From a checkpoint of a small mixture-of-experts model trained on Wikipedia.
Size: 8 layers, width 96, vocabulary 16384, 13.1M parameters.
Training: a variant of Muon for the experts, 507M tokens, 7732 steps.
Below are experts of layer 3 (counted from 0) of a mixture-of-experts language model. Rows are named router (the router's row for the expert), down (a neuron's output weights, with its number) and show model dimensions 0-95. Each number is 500 + 25 x the weight over its row's rms, rounded and kept within 0 to 999. Numbers have three digits each.
Before each expert's rows: "comes before" lists some tokens at least twice as common just after its tokens as in all text. This comes from a sample of Wikipedia text that the model never trained on. Tokens count by the router's weight.

# expert 74
comes before: ".", " |", " |\n", "0", "5", "4"
router:503487494469472504470468497527519495487469513468520536496487479496524489509471454525519508466543470491459504536508490516458552455471468536555471502499494544510497481532492503500507452467533510513486498542496501493488521542491491502500478520552506528537502489488518502520528456473520485470
down0:462472523470485510554484501548509516524483525503511526490493491484467529496453516488514554484474498518493482499539509526469495520513461477538491527513506482527498501551473495472507468516507510498479479496479484519516478498536474498499444523542477495469510461469505539523540471532528520452
down1:479509516502476481533535535434510497481501511505464503511490444468520493510563478530528479493494504486487501463496529512491516462521518504512495509481450512517507537530508501534505481509558516512509487486497551528509518505525504495517530500537481436488457491504457530478488462476480518487
down2:512495458541487512484517526511470498528501512444490502481500497499503519510496503477497523562513514513515517509508483499470515503553541498523478538474507473494508529508495487481547495456504504473489493495531494454434514528495510493521509500478551423503449525499481485510448520476493487490
down3:511516493507544523476511482482519497473471475518496469504472517520515546472512532505468442520554464498473477477494543501535524471508512461491519510515520516517508484514476517502522463532501533499539468456461524492504473536516539473549523499477474458523490481483477485503477472520473517491
down4:505523503489511471515493505520488462461491509475526498500508499511507453487469484540491513519488525493491531507499551488489535481480451508470525495488469525464528466494483454510494482505507512541515527538504523510475479569486493529466471515481451521504501500476547456502519524440521516533
down5:470489505498537532508475453503504518479495539508491477523467528486509531525488525516556494504463462556506547497505461502511495466506517487513477508517520507470483525509486524508505514564471497512485520507463504528504497487514536465508479487459512526437479485539487512449492491458526477492
down6:472470522479509463507542467493510487486500508490463517493496491507516505490505516497501504519489494508487444464509495511467475501549530503518525499523513572487468482505529541486490541485449458502503504473524516492511551467484482513504538521506502505467458481472493519509518443443534510532
down7:482491503454517510546479463434524501514539522503504471478482472524520457515522515548503511515512503554505458514497475455508496507521523479479516494467511518500501453481478498534480462522503522513534493498494504537554503493516472527565484489465489496489486508509524463471495515490494479468
down8:534562539478489523482460486503479503494528536450438479451523525492478492541530486492522507475471491506477490505502517505492493512510496536452534516495504538500488508447523504515483455497521532528457492524454494478508519517528510491458505533486499492487476510485522497487501506548531479495
down9:513484510478476498517543483513503503455535461479515499522512529482472504491441512538524494517550479511519514476493470520495477488511484483492504520496546508477511562461512457519528528485504517463454482517465513515528463544524495541518523487500497498511496478538497477500445456507498470495
down10:551464469515494492469473521484524494511506488520473502491494528497541509479445523466513540524500555462540505505475497453490502480493496476442505513510462517480508513493520502475548494517540480495473524507534513483486435475502507526490488505506521482475459540528499526522502544488522493489
down11:513490482543496486504505478474504526524498511494479476463537479544499497493502492498517519542525527491550523467515521502482421487509455500508495533508439516474490497448486528526519447562503523497512502492504507444496513507508516506514499518496484506464478508521489549472472504494479466490
down12:525518497481474438527507469516495528498449523487498478491456500460492534522481530534534501462501521517488524463471496530490478462507473522523543522528499484476484508491497506461533483481522498475501499516521543504500504547499473483469493499511513482498576458527520502490518459466500476491
down13:520492523488500529527455526510463475516523493521468500497532494506458495502511507501457477489587486487503508509538479500538478520477527456492482496502453536528558494522502489481478503486543498504550480504466476469515526451529473513497486497525514496498495513500466490489501515485518548469
down14:503512530477466512527478501540509526505509496448510547553538459482526515522498516504484540491491507507547460463493518512481463506539518495438478473516463517511492518480533515489462478465536537493519508519503488496463511539490492525460524474496485495485514483509483504479480511470530456493
down15:530502489509539508498511519479532478521428477538524516479481488489488450517474460514526500508503537484547478504508524494483443550500497501487530496502468490484538487491507504502533492519499525532502508515545498438428513518534493517476506519505491491496493465516451476489493490496488501464
down16:502473486523509492517510507513489515517490482543545475467468500489447511524502525472513481503475480538488545503472501446502517503519544467501499523449496523554499521498466491489466503505487523536538462486466509545508474506533480507477508487524470494494507519499483475510510504526494583473
down17:465506505458522460500480465500539477514480510538512493507509489482518533507463469485526511551485494488478458520463532512479509493506471527499497498520491518487480529507546451506528495482472469506474482518471543502519461467505536472489488521496440473534503488482562474511493503529542518506
down18:535506533426511503538549530473538523511506504510541487539465520463517499442485480479464525477464515525469499476537486473506509511468494473503499474497541477503488484494528514501473530502542459485482510491509516515501474493487505498502515553501533492496512502491545466530482471481483472487
down19:531477504512517537486500496460487533507515492510507509505433511502477506497534497511482503499528521520451481475482492477504494516510495525459503510516528492490506503527552473536487534516481516499485502527513527524500452464457444511476509531493559496494446511461485529495519548473528457525
down20:443490512485492510515487506499488466507540493487512450515540471475464469506523483503484497546506480478500493496518527461484533460550475499511448513472524509513486521499477489506474524520470467512511538508529482475559530525507522502449517455508527508497503542485481527509534509479513498546
down21:493518532508490505505512501511482493521480486496500513475469551530525521508538450512516509450516549490521494490512502499506530502487483499508474488482512512512492452473517502448488524527454470542487478455509437464506482460513513449498523544539530517512500548493471545496526490496515492496
down22:476481484510492507466486480535511511512497506453507484488527537488528446522481542489460503497548484468479487498492492511519505512531514488494495545470535491483531452538474527518487515471493474556516465465478508499511465511511487512536483526495463505525495471542515470513493514453472555482
down23:495495510471550498522519507503519531505510525521522511516540488500494484493467506498515548483480536468526473482472477504505536501532455507490461483510524540499469568507475481505494497472506533468510472456466475487513477498539447494452499522486500512503501544518453494448480471500508511523
down24:504540510482485469496515509487473489477523523508454494483516526464524439477477484513505498507475515510531512533483536452486488468527542490457487492496508567500455518486488499471489483513489493564555533524462498492463487500509502503476482456529539503519526503500497511530475485509531511508
down25:541538516439492481471535518487504524489532501471499509476530465514484526470513476471501503507520534471462493526484472484490455508530515509535513505532480500487486506521497502477500558490523534518529538467481462492495521544489479478493488443533516507495483512522492488495519512463492429518
down26:505527469492487522474461478530537509520526489524531551495524480525483483455507501509496503481503513462477496476520471527534498524509514544466527529520527468525504486477508460456462469515457509483517493519486491494501485489524470523495468508507420526512544495481511526494526490509501533548
down27:474507482494517455472521530489471514512459470518453517467492489495558528495470511553518543463498541513498453511541465524479515516480490510487478501524499514458504554551528467535501470481493502512505488499539503500489517474503496488514495473507500508475502495486542455511477483477510512546
down28:497508507518529524528527505484450448509498491479523547505536498464503493514458511499524504450492499528500530474503495496514521539505475530512469511491481476477430504502509559511491540532475495500489500529515497494514523523487542495487467450523536458510498509530507472471492472512519468455
down29:434489495492501494517511536498504478492512485526466500484491526486473507527513541522453474489511497500493464482523500514516535488537493491542517551431504448506527482541459497492496484506490560497527498488539487482491502460492434498475499493505494470482495519530517488500508506532501543529
down30:513495542504469490444469484521500496497472515481503467515486503482483516523529460497460528535496487507495556484462457498494519537488523545503489513506469513482491532478512506488521532539495492486435503529533525477506496491468569489529506545501538512471477492535476512521481511485500496534
down31:502521450474494502527515515519513491474480500526567489493501473485468491499553461533471501500503503451455478520517529505520495487487482501529467512455522522538506501463507464502487500481529520501472514533501487466480469471529485556531503510547528450506465495529509528496514508504489465500
down32:489490531425535508515518536493485515510469476530490548472506499485480508479530477524490477499488491501441520498505459507536535501500463504477462510499520530504540486510515510485505516449477541523506512504488440459521548538476494471490521471538503519518451470515517501507508505498507494485
down33:486494477517522538457495474473493505462476491547517506501501522520496462467454500494505480502500510548537495534456510523504462517521493502508511490448549497513467494525517491471474517494488520509472451457497509506520537488497529477512448536448519488516501474512514517498526520534541457490
down34:487478487513538542502539497499453469527489516501491513519479506483509498494496525495513504491480490479505488492510527520485466518473524534479508469483494492546451539483482488519497512443522493435517522498457450475482527480534468547505499512516459545518553494508528516496481471509508549502
down35:481497524517501482468517515488471488543463496442508486490440503550482508507531542501502509524528498496511518494501545454452531494538481486473523488484533519513542480459514483522470522529462464541482510523519546464491499497482498487506520539458483518496461519482492511496487501490509482525
down36:465499520453483547517525473540501502469533511537529514501514519516525527538514495525465511509467477478489513465480482528484505478481473529500528504503463451477494514498498491546474500478465532522512502488469502502529491441540496503491469479479467456503501486471553457483523513521489529518
down37:531502475464523500507501479489530543446490508516492540508504502485544506531478505489488541484494470460485516508526494524507510483522471490521537464447507459497472477531509521479479463514481535478474526482487461496489488480473509489521514552489534535529539522531520491494428501502504508472
down38:505521540545505489518523492478516481511499467512482488507516465562441502509516515471518484472520536482527470496490515519488486511545502509511493523483499511500468492506531442550493505527510500497498523468493452501498518518541490514550500502509495497462514501483448500448459491433481506501
down39:506538519530461491522503474491530518437538528457463503504548510498480509477513551528500532501451497497550522459468513511530507486501511515538520497494477431495477526505532481475521512488480475449482489507498508533512526466499504486468517476527476489491513511479505521489512460517492476496
down40:453505519499500502480481544529540461501488493484469493504497533453490471509474482473544474458520530513557489498527550522489521536501532466483483480510525478486500485536484495527520462511520499522474487533489520491497481497480491524451487518467490479539517504551530497516502503470457507537
down41:445500482508534515521470511516518488511468489486519485510532524495459476474499458520502493484483504470538506484511495462519472501491471489523493516519502526522448449545516508538521470494529501477513552527494493478488496525478534520511518490478489567489492519544478437483509526498454507493
down42:518500505504507469499466500524490489485483542475513473501530444504480479488529495466533479522492521472461500493490512520510494520507524505449535457538505474517512526493543535471469475486480513543491506498514488502507484505528512550473467541498502518516535455465468484484537442504514493551
down43:499522500520522525473535502545464482537512500490493483513476518542473507488539495427500485493504517464527474508547524513496518530483493560468500493497488494535466466514488467479525520480460498533509517480451521455503528507516520468529512480538502550491479508495490491489475488526482486465
down44:503489466528484483520516515488548444459469502494520481504476488475486467476511451515530504489471508535477540516541492543491503514512448532495461519469498507474518460475498469546501529519542481501444523467510490503482519494509527479474514503514498524497476511497501533522525512548520497536
down45:511484492484495484508518501514534470497430479473461526523554488473491478511472506488495481542459496494459482527465449494503526522507526492514497484466497466508500469496530502530462509472525467469535503532513512503530506513456485549493529498541552546479514499495522513530505523502494475507

# expert 85
comes before: ",", "–", " |", ".", ".\n\n", ")\n"
router:498529514500481504488519538521516517544554475491508526495497465540514484489503504505500491477548497507531456510541494484507508486486486508535521475549437459510484479508477445469488455466510525519449492526512490536520509488497513475512487529521506520463507463477504506517546501463472528502
down0:506484534542501519469496522505500524504515508529506551506496490489506499465545529530491492466542519472457471475504513449473484520535537501471495536502452533441517514515491505513487493489528512507458465526515492466498501520514466475490485500522524537505482540484450524473477498482500521456
down1:502477482547485497478497530528492467510526523484486540442514511528524537487519454519533495501487475524491516504480503554478464510496469518522498486534494530527516534478496470499519509516446470520476475522495506474496528521545469491490491498488450513536522512477462511526519488463538457484
down2:484471502467483505499462516520523494515534509531501503500512482500516520521514425471521500476524518516483493490478484488495500506529511495438529511528507437495450487512547517515461466450515537545507485534462525484496490504488475513479485514490514539541508496506490475539476460534509505526
down3:516466525544470513533469480532460517501483512481536455515481497495524471505509483501479499531521489481505497516540534448472518524575522520520464520498471458507539502462509494504463529486510505521481483518494511446488495486467495511525489507530558461485512528501478492498487525481482514516
down4:523482462512534517473497494533538544511529516493468501519484495511498458493481504480510493453448482467444528516522460498502525501508437500484481466500499487467528485512539517526504465489455489520490521529503494525544510530507508514573508479517512532494493521483519500451507512476487497491
down5:482480479488474496491499527489492448489511511515520505545520527503461539511507501509493522516491504542483543516472491490539535476531485480492494519510523457501478509492506465514497531552499503514458508487534482480471502499502534486490521486458522439492480476530480513409481510493539538504
down6:496499477498556501504510476480456526481507506536529475526530472487532516498550518484494477515503471513488520493499519495512490510499485497500511496481498505539491542499505462531485534495501506510489479441520518540496505467515503454516507481502540444494472522455415506481521509449473524528
down7:517513537487465462523521490529452548439490520520567505487519503452527491495501510516546486504440532501489490499503506453463486457494538519533478492535530487495477503489512493463498490501524500511478528505513486520475502507502507523471473473498513497505494491459547468497538532499513504521
down8:509520505506463506491496459458498523519486490470494465524501496531519521480497482504528491501487460485476456521503514495538471469537476510496497497514451500510497523496526506507515518486501547499516516555493529512554469491495541497469472496483418496506462517504533537512476521478462536542
down9:488511466478506482528513533434553493508515478500488495492480483495488474501499509503480508506527476519509489494548487501489512511515547473539522553530447528496467477495537479527547493460567445484482507461514507490482517532502482496452491499497500474522516477479498499481509537493477510473
down10:531539501539527501489493488511484493512477463469463519485542502558522492485466500507504499508514474477529464484511458483503456478476493468524523493505517511454480525511498510479467497477485505485514542479435494504560478516497519491516556543496537455511535530509480499475497508475497514519
down11:526470514500517517486516490533509478489542504491529461465467500583484516467463476551523517527480511476512466481458490524530506487442527498511524470489509488480524514508487511494512505479460490496518467482491490527456496512518499456508527482510513484483506534494465549492542544506503522497
down12:498495517511471491500493562556500466499533480481479478481502498511443493512531526477524456510536485505527528492537485465542488503469518455516467511493466520496511467494498530473475461509473536515485504490483496525486538485529537490511494494530542511455497525505458497463509488526533493468
down13:500520500439473518445503469486454467518495518511462491483493490529519514504499474523511482524517489504589507497510520478481497511515472481527498479506510502491514487515464550492544490537470514494484534477556546504471526522492499492514508489527547467469533493489488535469505495513473500496
down14:476509519537498491524531554498515481465477487548478503471483521459525516426498493469510521511493506458510492468521493522490471477456492545499491490518476504496480502482514482478507533518496494522543483478547493513523525468508509531515498511532426455501533501478484518516515486471522526505
down15:516453477565521512493515527503481496466500511501526467518481515440517528506511513524516476504485500463497507481480516522528450512525482494497461552502517509470454534501495509555502486467498540476528459522490509507495518497438477518454469492494496523522484467515494469493496492539507484519
down16:473477527504478510501479510477500504476497501537501510495484530489516530473518477536488485488509477522530517505454526464508505496564517513494498478445455481528469495522505523510484484491546503499495528511526513524518507444482496522491486553477525510488475500482428556491554505524466477505
down17:514517523493498509474485512509497492514493498490549491528477506475452493557446544487485467484496535496503481528506475532540505492479471486488561464492490485491540553526485485471478508490466545466471506465488513487506532540520458508490489542521472500512482463521501500513482470509490539496
down18:527495506514478493519426505503505485524505521504517512486482506473504460551475513537489505496447480505479539534521463461452484498473487514515496516484504516501537468513474490580491507482492496526536521513475463526523529523537484498496507520493499445507528480532500448484491471498508503493
down19:501521498481530512533519468510484515506492484469511519522488547457519508513482460527505468482516455493475463493492504524520465482486535516482476481501532512489485536485461488498519503531466538465533534429515520501492511482472513510507504489521523533514531490503527467480462496587499506506
down20:500568483516476503482492476490495507501501478497505493488507490538519495503497510530536483499516492516541489484504501515505491493473492501439473488457472535551568444524485488505496567506524510475546524533510491482511473469486532499466468510492485492479495485496496509464507539536457532480
down21:486501507567495468508487498533484460505491539497483491486482469468484480533502494507512513498520469478550528492508513528509492470478517480497532475478518548525503542465497463501507443479569505498496478499465516500510483511492528497498559528481499479520498471518485482509474498477557463466
down22:500486485474544473518499516511491459544503525517538475519482474484491527463509493500459536498507505517494502476516468426515541499459458522467489533487508499550478474516502501456489491479515514519528475515512518511491520462484538490487469515475467484490507524517459550457535508526496503515
down23:502475483511479524539504502506485549507495512517493520527507516529522451506523546506467487446481527538450494477472517486497525476534521511503510543508505492482473506507513423504504477532502440512509538519487492490464505508528489492486491490502424504528509458517488508511476471528517505482
down24:534510519487495520487489508519517453567522488496473529508499514508491499503514500507550509504555539508499512519470539476501535474485546505474479474479528453497477467518522491497559489483493482548467562518480501476510485507515474502489490470489484488483465501503518467542513468483499501450
down25:505504565466489455484505549494503493539467497501491531479480523495496495469472526472476511506488516502487476479538493461495455516505490504515468522431497525510566536505494506522463482484474516520516499511484551465540513482471523525539526482498484524491499477532467513520496487511527491476
down26:489557517500496485453484552509529508430491475510503511501483504500500487450497510491519497507490553478499488464485460521495522483485496487535455516484465510495483498535525560488483485499529506456479496476507519470506492551517493495510503507491525546483479526485482488507475576520506503525
down27:470543474456538511493508515498503513516475494468497461507520468534514509490523526555505469507441527460497477494472465503499541495533515560519518527484498500521500524510483496520524489491506517455463519480510498507492488507453468510505480507470461495538531522456503493465545497488497544498
down28:516518512453514485486465490474524494499494496482531473514494490510492456516542481467557487501515501500531474495523492523497498488462462512491509517510492525429500460520522515492492476517497498492529517545530498533517494463486462514518544556511457493467542524483537497519456525493482472529
down29:524499498501532508487504470490510466467487489486478467465517548474449569505494502486501510514526519463517538536517468518494526493533509516488512508469473513536494488504505463499506496549486526531470555500500515519463485432474475470478492496508486513542467511535513495499488469497537478521
down30:490492482522504460525490512497486522510467465483524494461476520460519530503509465505470426479490514540469549495458496509524534525486508490526475473502505479469491519507521517506459535544485491504497511485505471495501534508467532457504498471544542522561509476493512505513480487500506507549
down31:512534523483502446430520514539505468487514510512461511515486526479505483567481501489490483526533485492509494513560485457485494483513467465499536498509461491538526495484515479501528504492496495509500499494515436531507518482533481525459500478527544492535482504507513492520505452516471483509
down32:508505469469491477455521516509484498484472499487491508477501522480473451538501546460557490509508480461497477493523515475519508525504507513458471478515461478495469464468514505522452495523490478529544524477539534497532527495532543510493495541503481465499551527485508468485488523519529500520
down33:493484505494526522502483483518537490456464472483483506501480487464524515484479527450470486494511518492526470532509498521531501543513496518478489485549467447503558460482486538446512470534535489545534493476498517501537515506493522514466525474455468508507492509497498513511470514521493475542
down34:487507528524501512520528490503488509491496500485556470443550520518468522483493529515523451465494485554498510493493502481529491492504516489500510502477506477467531525452477511522505462446491512509483463534480554517530490497526466530492498432473496512492484476517475528523531541495489490497
down35:499534493539512491522498483495518482501511477483486469514480469537510490464498488484501462534505487528465519536452542531464484479503469525467461540490486481477526476505502566520470513461536493484503563486488505498567530493489523518481505493514480514476494513470492507495520479522492546476
down36:504490460505500488496488476455483484525462520524497515501520474485479540515478519471492535509504469465540473475508519523460505536514496498525509542515569508449502471468458512486497546523542481524485508489476543481514509485526494452515460496500513489483492494561486494539537500488501495495
down37:460498481455463512511444494546462498517496480469490505491492511569485486517509512528505490527526501501557443519529496503499537472471539475517521453499516491515511473501488516476488519503535484482518491470498517501472490535502533528469488532510508503485510472521544532480522494476469460475
down38:530498514502451447485502539527524484551508506504521540496485455492525505512492514491512483492492476489460485451524504507510522502499499476542463485454536492508496466511493469481522494547493501517539547486479533444523518487490501475488525498494513505464544501541522512516443507511479466483
down39:515546497491519496496496528528458489527485539481498496463486486422536476506473442489522502523462535483502507504497529467503543503467483526477518477511511502507455498532540499465449547501502488509509462479545492469525511477481495500506506492517454509514517507512484469540507510483510525511
down40:521525505540445508511508518519530493490519452489528439508483498477514536462508496543440510468491549529472508507531505485489493447480476508494488488469529530500506524512474472511532484510505471548478438486496539525526500500501512516489506507491484467489507532501502525509532519482474462499
down41:480517460481473513500490507491492501527493465501532495537528534522496518505482507453537510497475518531513525494514498458483472506502573543511520495537493477519510495532484531553481486495503472491470470523440515522487452472560494513505460550498492501500519506493469504482471461504515494494
down42:496502462448492484481504451550492516550522470514511527505514539527522485488475557541536532504520501496504462492524524475507496517490496494488529507470519514537483469466477472513510471487517482523516484526465488523468516493513486468499526479499525504473491521512509487515510419488489472450
down43:521477503505497464479492498509535481575524483500469513528508501488495489474504497485515509519547475524467528492488550519472470515470504489493530494531490517566510529496491472511500474494460541456511541496459498479504529480492479467488520547480498483509530463524528479492519459488514539468
down44:494506513521535470446523493486514461523504532571470496515500481486508511516541515501543515474488512516529518460494497449484468516508543507502485500505473518507468471511543461507500498519555486491494514503492496489508472524525504467501474467460492550466461506515517486469464514472483540521
down45:497500502473519501543517480522527448516477497522501469524531481482490479486482498513531499548499475508533505523521497505500529468505460463465486549474472503518467450521516468490521494477495493545539440520503457484494474510504496530484494485503475519543497455527525550476542481511486499511

# expert 106
comes before: "9", "8", "7", "6", "5", "4"
router:521521501499472467509452511516496503527515535487515554451451475486512473480514517491524480467481539494513505530544470457480523493512455544507479506524500508485513477482502464470506520474517505481498497513541465499509522539507545486465517500515483526448494528534533480548501506464480496499
down0:505510513485522493514460444473532501510526479538511454492482490480518537494530466515521463494485497518462524554509502534553473500487456488493521451486455514509512493493519475524472463490491501515489522486533522476453499508521558506548513461464482490502522520509523477469511503485506497514
down1:484479489473490502458487507498515572521500517490525492543509512481499496504483529524467494488468523533504495466530531470478507520490526457501508565444491474492488488536484503522499494517509462562500487535539506485468527480498508471518504540512523530487444510479483470459489511491517492479
down2:533483492521495518499495487509488495504480521474547480511487501588473513531515509520489506497466483523469481520488469458486506497446498529539478531491492491527439473532505510509515463492506563524502482504499523504515520488470478526501514509502521528486478538549498461479497458465521471488
down3:513503533479491556535479505516531514521490482437446493485514494496502470504504531496489475459571495482519472510492493473479496508521500487498491529527553512460502495485502518482504457548500498513513536528474475516497514523513505537522502527519558507452473477507506505480470501485502462459
down4:476506543506500542498508507463489536490510486498496449464482526518482538499491517523514469485488531488519480467484475517495495509523509488493483515480526492482436479498521512513486497459520503571492501529526465488513500484532527544546485494497528457459477499486496514443504511554489482544
down5:497503457479491467506494504493487571465503495470497498524515471457520485546525526516504494485494499494531512509538493502474492462467553465502515505555523495494544487472529488515469452486512562477506487491471544483535502506497460504500492484503474490474490505469528463467497533508528526503
down6:516457486509472522510477472496558466509478500544488529511520519521497498488495535507486530480534502492513524484531480463506511492503452480486471496515526530513454483492492518462446514488488461540509499509557528455456536465500521473554526474527501506502487495515475490527504519484520482476
down7:516485482479528475507455515506456497491503545497528559541523503486530501495510524517474459514501486504489512489492478536545511503526524486532502540490492513447464527487535473504475520483453473525476514507481511470532462496515472460463449477521501492544487481520538501484478520492497511469
down8:482453456471526473469495488550482520477504474476514514501503540495438469478503527520529479511499513492525527528562484472462496503509501495512505492563540476510495440520486489524494527493523474546471485476497499501509509516544494508497476523510528480505474514515506537451514479491481501482
down9:559495504505479498467532524500526489516539493504491498492502493485518518501485505437492475533511508455506520469510524469540518548501507480502437511483488512524479435489494535501502466509457498513529538460506492535495524466508493488518469491504512515483555530481493482510514449491545480498
down10:483468487498515515471465489477465550497518486491498556466483514534516515522542525496489512492502508519484494523475481476517522506497500519553481483519501525495502483483518554442468474478533497480486528494517484539500483450491513474508506473516537529502448505446483526481481539531533478475
down11:468508492536491497513491466480490470539503489511506526511476488464492492485463499487508514534503525519532446535520497458502503457496497485492497527523500518470486474517519535494505509493555499556549451439464493523519486482460503495541502522493524495564515483495476470470491531515497523509
down12:490536490481518538541495465503484526500538475528512520488475494477533516485516528519542516508475487501496458513450465534465484482475476504453556476467525506484457494485526525472487540496502505503536515455505485526465493504456486514483500499498493462503504474528557488511489472502504501550
down13:484537475521467494472500553469497488502508508536542514473494492515477511490472497552527477474509513483513519537495521501514470494489509480505526465456526464526486529505510470522553473503500460509444501503550504476481487539527479513511502480494564499524490487493493484442488527526463495485
down14:462468485537473487505481533480481534481486484490493477486531485491470483539531489512527521524513508501548511533498482451473462492461528500545488493506519485515477478461470510452494501520455474507522505477532490513559531492546459505512513517499510536483533525511499519472487511539510511456
down15:512499503503499474485495514530508493484473497506508440512539464481496497504499497504507459504521512517571502472500498463487488528523503488551481514469446512522512505470488550493502439482539507522564524482509497484505501522509519510521513463464508485460514505513547490510470512468540540472
down16:486558503529512513447460523481541436504502512482507500471473488462473527508511499493490494484523513508450502554514489511473540499508481509514495518456535490521489514491497536503546526519462450514489508512524539509474529489469516525505461491493518456473500489504522526526506465482523468502
down17:490468503532560500462487506561502509437521487514509522535468508518462501488527481503477476519521500500453519496483472487478489543518487513505480540495501524502498461500517557490582508481504483508492510482518502482515534484470505492512489493499546491504484499490478479457556476476499517499
down18:488456486468534481527504508511539485508495534513504489519509560505462521443478506538516487506499512460538473485525496463495544518454498446437486481510502523538528459514512503479490473504497527514551503486490514504502513474509532524488500500505481534499505552478513496480494446506486499496
down19:520505504485492486539500530519504466498503471470521551490495505474479514457465536517497505490502503484507490486518486520461474509456519477452490493555486477521518482507511544477463498554507497512496550513491508477495512488514540533519455554531508512511446508453512500514520480512528455478
down20:516481480501555522493496481510545503472496498501485465538506454440501511482534509474487496515501510519478475473506545484496509538490514493505501504534497450532457503497506472498498452469508465503532475546496512518484545490496530494508503516533464553515504521515521465518484482479457558513
down21:501493486516478503523483509477487524489428540509501535503498494494521554495497506517469539479536514495503509536449510537532474470559462479518490523464499476524480526496507521502535536466509489461497506481514485496528530492440520532505519512492491538468472517468500487503494519507503455471
down22:519548507524482486531448512528502509490491498509466502512498466484510489458499481485466447453491522488515528501521506555515548489527482460557480456477519516534494506524521466495495453500503488509520493493497527460517482554506478443510505488486510512515473523484505505529507530464514491519
down23:517519482509501516507494510500483514532506500480472529496462457506519490499496499503495544474542477502525486480493506460490508464475486438512479499558477508445486434501498544529517496517485458529510485503513504511541531508507504510523509490583509489493493487505509510434485491499497547514
down24:545491471496488502498493456488499550518516486505532493535517525514509507484470486500500495507485522505459476487477513525512547505504461503503528489489499477511506509508453508500533540519526518515473507539501522472548470527470435510444536495475490496515529487534543505455476520449462489476
down25:491505506462518470485549480514515452507482499510507488493514503504518519500486449504468499538499506519473493490523493537487504488461492502494532460501536473516503528538493460521506512505482497463488478499499510490503460512505449505478490516486455454550557505477548501569515472539485509541
down26:514477506516567527491488520516456439487521521528491500502520498505468549487503457537506483489522535500470527514520523508453473543497476501504490555513482488490521493472479516508514490448519487531508515496515485522481448458511507489489543458514462511511504490511514479530467503495497504453
down27:505546487565484486470513476491460532518479457504546475480502557534458508506459503503475464535509545458501493538484506503482474462520510504529507505493509491490497478516504530505506486501494481517488500520500464541495466499515442509516468496496533472516520480525487494474522497536464544495
down28:440504521509496494466530524471505486483461544523501491526481518496480486488501526502518488455532518555542540514529540508483505499532471507503486520497477459480490510509509515482512499469491489456455526486534476488527506495513522502521506498455537501500464492531468457459519529506537448492
down29:486534497519503489469474475480530484494503480501465497516523435469523490496547484447471512500481544493523496455506513497508519534500503479498499478490517487488517488536555483497474495479510496490498573501498514440521527484482524489512529536462499554487503522548477478522510487506464527503
down30:481486492443487511492523529499535505524477483496472483478501519494539507498525497479496500504539464459483494503509513512475534512500476483484508504540534502548523567490484462509505471476446499466523508514463529505517501546513490499490493520479478472506485453500589510544491475498509496509
down31:507502481484517447498510473489487571466495481493538486444500499503505530478519493527516482494467481534500534511515427505493495515503514493506523515509556526481481523465505462504509481491544495513480495505507477479503525503463555540499519476499506523503480538505520428473506513480486479491
down32:477463503512522529501457483538479481481495523510522517543473519456470542530491468507502518558511507525474505534476490477499455506543501456514480502462487507470512525512493559471507497501532555483466489502505512505493479518473501537506499497481529490480454486510496536487505503491545502451
down33:513483491501493460475495518523473486501484486484433494502476511503521488494513477494521540508494498458497483499519483496515490494500493463489469509488520514455488450504464510512513508534546517539534567551451539491515489497501516439476521528530546540507483504528503502481475455505489519517
down34:517509504528488468495470514502479475502454500474503515480487514490491481490513475525467460469455511547491485511512458487516506474559494521496497503490494482511492516544521491525484519466532525554530510496513495502540458537473536487504466526510557542465490490566485484502474501514532473511
down35:463552480483496520504533487526521479509476496516497530522483486447530497500514485512481505442483459509497500470499569503518473503508463508444519500534501486493537530488492497448512488511488487510498508519512516465525570507514453470503518464506501502503515505491513494506552527504460506460
down36:486506518500469482495500541556488466489543476496490489495481497523446499507517523455509464495529435512532501505516538499509464511475527514517472510503440479536525490535505562480530522486460521509497510479479497531491508467535543503505507501512488462472454504521470507525495494504484512488
down37:499510498446496456480537451504491486509495467499542489512530514470479511525495487501508539492511506504455498487526498509504510491497502512523511481502515485526520546476494463513560507479461483460518506503498536478491479570542480493518470478506470461519532480520538520553487516457462492509
down38:499486457491512472479550531489480455465476473498467503512480506515501527495481520511527512474466517557494519492484519510562514505501479511508482497465505520493485510499539523498414502461522539530543540470503471516485516562481503470494498518493500514480474490513470520509483524495506476502
down39:515525533429463473511524491530542451505500516493527490523540498517497517510486512489500517509488479510498508495478496515486488456482488493467505490512512454524492542465516496521478516515496487450517488515462503503471460526513489531473518499491470492553568462466525516539536483542494507507
down40:489481527539490513509508512530444560477483476538493509547509519483500484532514533529499481472488492491529487510517493479516481498511536472470459542551490516475464508542501440543521488525488488504472474497493502507487484528506417498483511507487505518490474496518472527474511530505494510520
down41:525511517459504504494462486471489470571483501501534498492512473494490501548494530483521492522499483538495477559508502482522480449516514489503582512517469505468574516513475462484468492500481515487465529481505499484485528507514482510496492542524472490476510463499480500509526492516503510468
down42:522523501475504481508519539472475515578508517502475474496488518433498470505499483518478517538454499501520518521474525491490513536546517537466482530511491515523526509510544524452469497514522501499461477487513502448489490489502522530508473512508462531490453517468526465511492491468487487504
down43:488499509461516502497502510514517499519457501487496496528539482487479521485481528432539514500478526475490523514474490473497513436527516506499500484492523521516513478471523503485503502496476508527465474516501523530517486558519484501501525477494488462523563491509549495504435482499484424520
down44:436554520492491514495489513468504495452471546474513498506505517505448479510464502500530520537494510461487519469503501533483507531505523524504525488484510479486459504471505537527501500446524536498474505452500463495475512482535550496523523524506508493477502476541470497466536518523534493496
down45:531517516473465461529503456505523483496522489509517499530517511473508493511487521492481505513486478475509489448483494523515506530509475544484483473511524484510510545466504474523561477479486453454538481490473540508481503539525506501483515482498471488524532476498483515574528453499487488542